Below are experts of layer 3 (counted from 0) of a mixture-of-experts language model. Rows are named up (a neuron's input weights, with its number) and show model dimensions 0-79. Each number is 128 + 32 x the weight over its row's rms, rounded and kept within 0 to 255.
Before each expert's rows: a language model's description of what the expert responds to. This comes from a sample of Wikipedia text that the model never trained on.

# expert 42
It responds to: Plural and noun endings
up0 [138 150 189 110  74 113 122  90 119 122 121 150  86 153 151 142 129 102 162 180  89 103 178 139 115 146 138  57 104  97 134 155 152 141 106 132 131 178  86 164 119 166  98 164 144 120 140 136  64 128 116  80 162 115 153 127  79 158 201 143 121 153 187 122 108  99 133 124 150 120 132 109 177 107  80  97 145 160 192 148]
up1 [136 126  85  86 100 116 139 112 141 145 104 157  91  78 141  85 132  95  91 135 151 168  98 116 129  99 145  87 178  98 155 185 124 157 112 102 164  71 118 142  94  79  99 136 146 164 153 185 110 113 124 150 109 145 159 128 156 164 143 122 145 148  87 114 138 133 175 101  68 130  97 152 162 161 105 136  93  95 106 121]

# expert 9
It responds to: Word-initial syllables
up0 [121 106 136 104  56 149 165  96 119 140 138 149 133 182 130  92 118 121 119 134  85 142 138 138 119  96 122  88 124 110 188 153 121 168 105 126 131 147 127 142 133 128  60 176 137  88 138 118  60 124 133 115 141 122 161 134 172 227 140 134 152 139 182 176  55  76 126  91 127 134 189 148 202 171 136 166 131 139 160 128]
up1 [138 127  87  87 106 118 144 115 141 145 105 157  89  78 141  87 132  94  92 137 148 167  98 116 126  98 147  86 174  99 156 185 126 155 113 100 162  68 119 142  96  81 101 134 151 161 154 185 112 114 123 146 108 145 159 126 156 166 140 123 143 148  88 114 140 137 176  98  69 128  96 151 162 161  98 137  92  98 107 123]

# expert 2
It responds to: Capitals and abbreviation pieces
up0 [112 114 104  93  84 137 150 144  76 166 139 107 105 198  88  86 174 110 127  81 112 118  81 142  92 119 119  73 119 112 108 135 141 140 126 126 145 132 195  89 125 114  81 171 126 128  98  97  83 111 153 107 110  80 182 102 118 203 179  97 141 113 140 112  88  84 124  73 133 141 151 128 206 114 113 166 160 133 135 179]
up1 [136 126  85  86 100 116 140 112 141 145 105 157  91  78 142  85 132  95  91 135 151 168  97 115 129  99 145  87 179  98 155 184 124 157 112 102 164  72 118 141  94  79  99 136 146 163 153 184 110 113 125 149 109 145 159 128 156 165 143 122 145 147  87 114 138 133 175 101  68 130  97 153 163 161 105 136  93  95 107 121]

# expert 14
It responds to: Word-completing suffixes with space
up0 [146 147 161  94 101 145 109 106 111 134 122 149  98 165 140 119 131  76 200 153 100 104 128 167 118 123 132  47  71 119 112 159 175 127  91  92 114 108 133 173 141 154  90  90 120 100 125 143 109 155 148 103 125 125 166 154 157 199 182  86  86 123 202 121  94 111 125  98 116 119  85 116 172 114 102 140 117 134 137 120]
up1 [136 126  85  86 100 116 139 112 141 145 104 157  91  78 142  85 132  94  91 135 151 168  98 115 129  99 146  87 178  98 155 184 124 157 111 102 164  71 119 141  94  79  99 136 146 163 153 185 110 114 125 150 108 145 159 128 156 165 143 122 145 147  87 114 139 133 175 102  69 129  97 153 162 161 105 136  93  95 106 121]

# expert 63
It responds to: Foreign name pieces
up0 [125 161 155  63 106 146 116 111 150 144 153 138 101 144 113  89 126  96 147 129  97 112 123 137  95 119 132  67  73 109 212 169 114 140 150 106 143 181 152 140 145 110  48 164 118 104  86 128 102 144 170 134 150 141 139  84 120 203 153 154 141 116 140 147  84 130 164  78 108 135 127  98 164 120 114 160 160 124 138 101]
up1 [133 126  86  84  99 114 141 112 141 147 104 154  90  78 143  84 132  96  93 134 152 168  98 116 130  99 144  88 179  96 154 183 122 159 109 102 164  73 115 143  96  79 100 135 145 165 153 185 110 113 124 148 109 146 161 129 155 164 144 123 146 148  86 114 138 135 176 102  66 131  94 154 162 159 107 137  93  94 105 123]

# expert 3
It responds to: Word-final fragments
up0 [138 183 173 100 100 149  94 112  82 105 131 110 123 143 149 114 132  86 157 166  93 120 136 143 104 113 135  66  94 129 122 182 157 141  91 119 119 148 122 159 108 170  86 164 143  93 112 139  94 134 144  89 141 131 141 154 149 175 173 132 100 128 183 109  89 104 147 112 126 113 118 125 162 136 108 150 123 179 166 137]
up1 [136 126  85  86 100 116 139 112 141 145 105 157  91  78 142  85 132  94  91 135 151 168  98 115 129  99 145  87 178  98 155 184 124 157 112 102 164  72 118 142  94  79  99 136 146 163 153 185 110 113 124 149 109 145 159 128 156 165 143 122 145 148  87 114 139 133 174 101  69 130  97 152 162 161 105 136  93  95 107 121]

# expert 56
It responds to: Name and number pieces
up0 [105 129 140 100  43 134  96  90  52 117 132 114 120 148 123 116 105  87 158 169 136 110 149 169 139 142 145  91  95  87  83 176 130 165 109  89 120 177 117 170 149 167  96 132 113 128 141  77  82  91 153  93 130 108 162 154 117 135 171 112 121 155 186 132  99 115  99 116 156 162 134 151 194 143 119 125 131 129 152 143]
up1 [136 126  85  86 100 116 140 111 141 145 104 157  91  78 142  85 132  94  91 135 151 168  97 115 129  99 145  87 178  98 155 184 124 156 112 102 164  72 118 141  94  79  99 136 145 164 153 185 110 113 125 150 109 145 160 128 157 164 143 122 145 148  87 114 139 133 174 102  69 130  97 152 163 160 105 135  93  95 106 121]

# expert 26
It responds to: Heading words and endings
up0 [113 174 149 109  75 127 114 134  84 122 126 154  80 181 102 100 148 100 148 140  83 126 159 173 103  85 139  95 107  81 137 166 136 154 112 108 132 118 138 170 124 167  64 156 147  90 129 150  91 115 147 112 130 142 127 157 123 163 139 116  79 155 176 121 117 101  67 119 131 111 126 147 197 103 107 168 146 137 164 106]
up1 [136 126  85  86 100 116 139 112 141 145 105 156  91  78 142  84 132  95  91 135 151 168  97 115 129  99 145  87 178  98 155 185 124 157 111 102 164  72 119 141  94  79  99 136 146 163 153 185 111 113 125 150 109 146 160 128 156 165 143 122 145 148  87 114 139 133 175 101  69 129  97 152 163 161 105 135  93  95 106 121]

# expert 41
It responds to: Clause openers, prepositions
up0 [113 162 166  89 100 136 138 104  63 142 134 124 126 170 133 129 132  83 179 134 109 127 141 134 117  91 126  46 123 115 120 151 176 154 110 103 120 146 168 183 118 154 111 160 156  99 137 122  75 159 131 107 126 125 139 131 125 183 154 100 104 141 194 103  85 120 107 139 136 127 117 120 178 105 101 160 126 169 148 114]
up1 [136 126  85  86 101 116 139 112 141 145 104 157  91  78 141  85 132  95  91 135 151 168  97 116 129  99 145  87 178  99 155 185 124 157 112 102 164  72 118 141  94  79  99 136 146 164 153 184 110 113 125 149 109 145 160 128 156 165 143 122 145 148  86 114 139 133 174 101  69 130  97 152 163 161 105 136  93  95 106 121]

# expert 51
It responds to: Word-final endings
up0 [ 64 140 154  84 136 130 121 124  63 139 116 121 119 211 141 113 124  93 223 174 107 179 102 139 137 127 158  91  89 109  63 157 123 161 128  97  70 166  97 173 162 161  99 126 146 103 140 131  91 134 155  83 119 135 134 141 141 167 185 123 150 132 191 134 137  98  80 113 131 110 114 129 186 132  90 153 125 160 129 150]
up1 [136 127  88  88 102 115 141 115 139 145 104 157  91  78 141  83 131  93  90 135 151 169  99 116 130  98 147  87 178  99 156 185 125 157 113 102 164  73 117 141  96  78  96 137 145 162 154 186 111 113 124 149 110 145 160 129 158 164 140 122 143 148  87 113 138 132 174 100  69 129  95 154 164 160 103 135  93  95 107 122]

# expert 37
It responds to: Consonant-cluster name pieces
up0 [135 170 160 118 105 146 117 107  89 135 104 135  82 206 115 128 123  92 164 141 111 140 161 133 110 106 107  74  83  86 137 172 180 115 116 113  88 160 166 163 110 165  76 160 131  92 123 142  69 137 168  81 110 143 164 154 174 205 158 112  99 149 201  90  96 112 114 115 137 115 112 111 173 106  96 139 131 151 118 143]
up1 [136 127  85  86 100 116 138 112 141 145 104 156  92  78 143  84 133  95  91 134 151 168  98 115 128 100 146  87 178  98 155 185 125 157 112 102 164  71 119 142  94  79  99 136 146 163 153 184 111 113 125 150 109 145 159 129 156 165 144 122 145 148  87 114 138 133 175 102  69 130  97 153 163 160 105 135  92  95 107 120]

# expert 44
It responds to: Mixed words and pieces
up0 [128 149 188  80  67 180 128 103  86 123 128 179  95 125 167 123 150 112 155 148  87 116 159 174 129 123 133  67  90  89 119 115 126 183  71 149  93 146 134 126 117 137 117 151 142  80 119 115  92 136 110  91 127 144 141 154  96 156 190 158 116 155 147 128 120  86 145  84 136  90 108 134 173 108  93 140  87 148 156 158]
up1 [138 127  87  89 106 118 143 114 139 145 105 158  89  77 142  88 132  94  90 137 147 168 100 118 127  98 146  86 176  96 156 183 126 156 114 100 161  67 120 140  97  82 101 135 150 165 157 186 113 113 125 149 110 145 160 126 156 165 145 122 144 148  89 113 142 136 176  98  68 129  95 149 161 161 100 138  93  96 107 121]

# expert 24
It responds to: Sentence ends, line breaks
up0 [113 146 135  87 106 125 127 145  92 136  93 121 145 164 123 108 156 114 162 148 125 136 159 150 134 135 156  57 112 125 116 170 143 139  84 116 107 132 158 176 165 165  89 116 106  84 107 153  73 155 138 117 142 127 133 125 159 187 146 116  85  97 137 151 115  98 109 115 144 127  98  99 169 105  95 142 136 163 117 131]
up1 [139 127  86  86 101 117 138 110 141 145 103 159  91  78 143  85 131  92  93 133 150 169  97 114 129 100 145  87 179 100 156 187 125 156 113 100 163  70 121 140  91  80  97 136 146 161 154 183 112 114 125 152 109 146 157 129 159 165 143 124 146 149  88 115 139 129 176 102  69 129 100 152 166 161 105 134  93  96 106 119]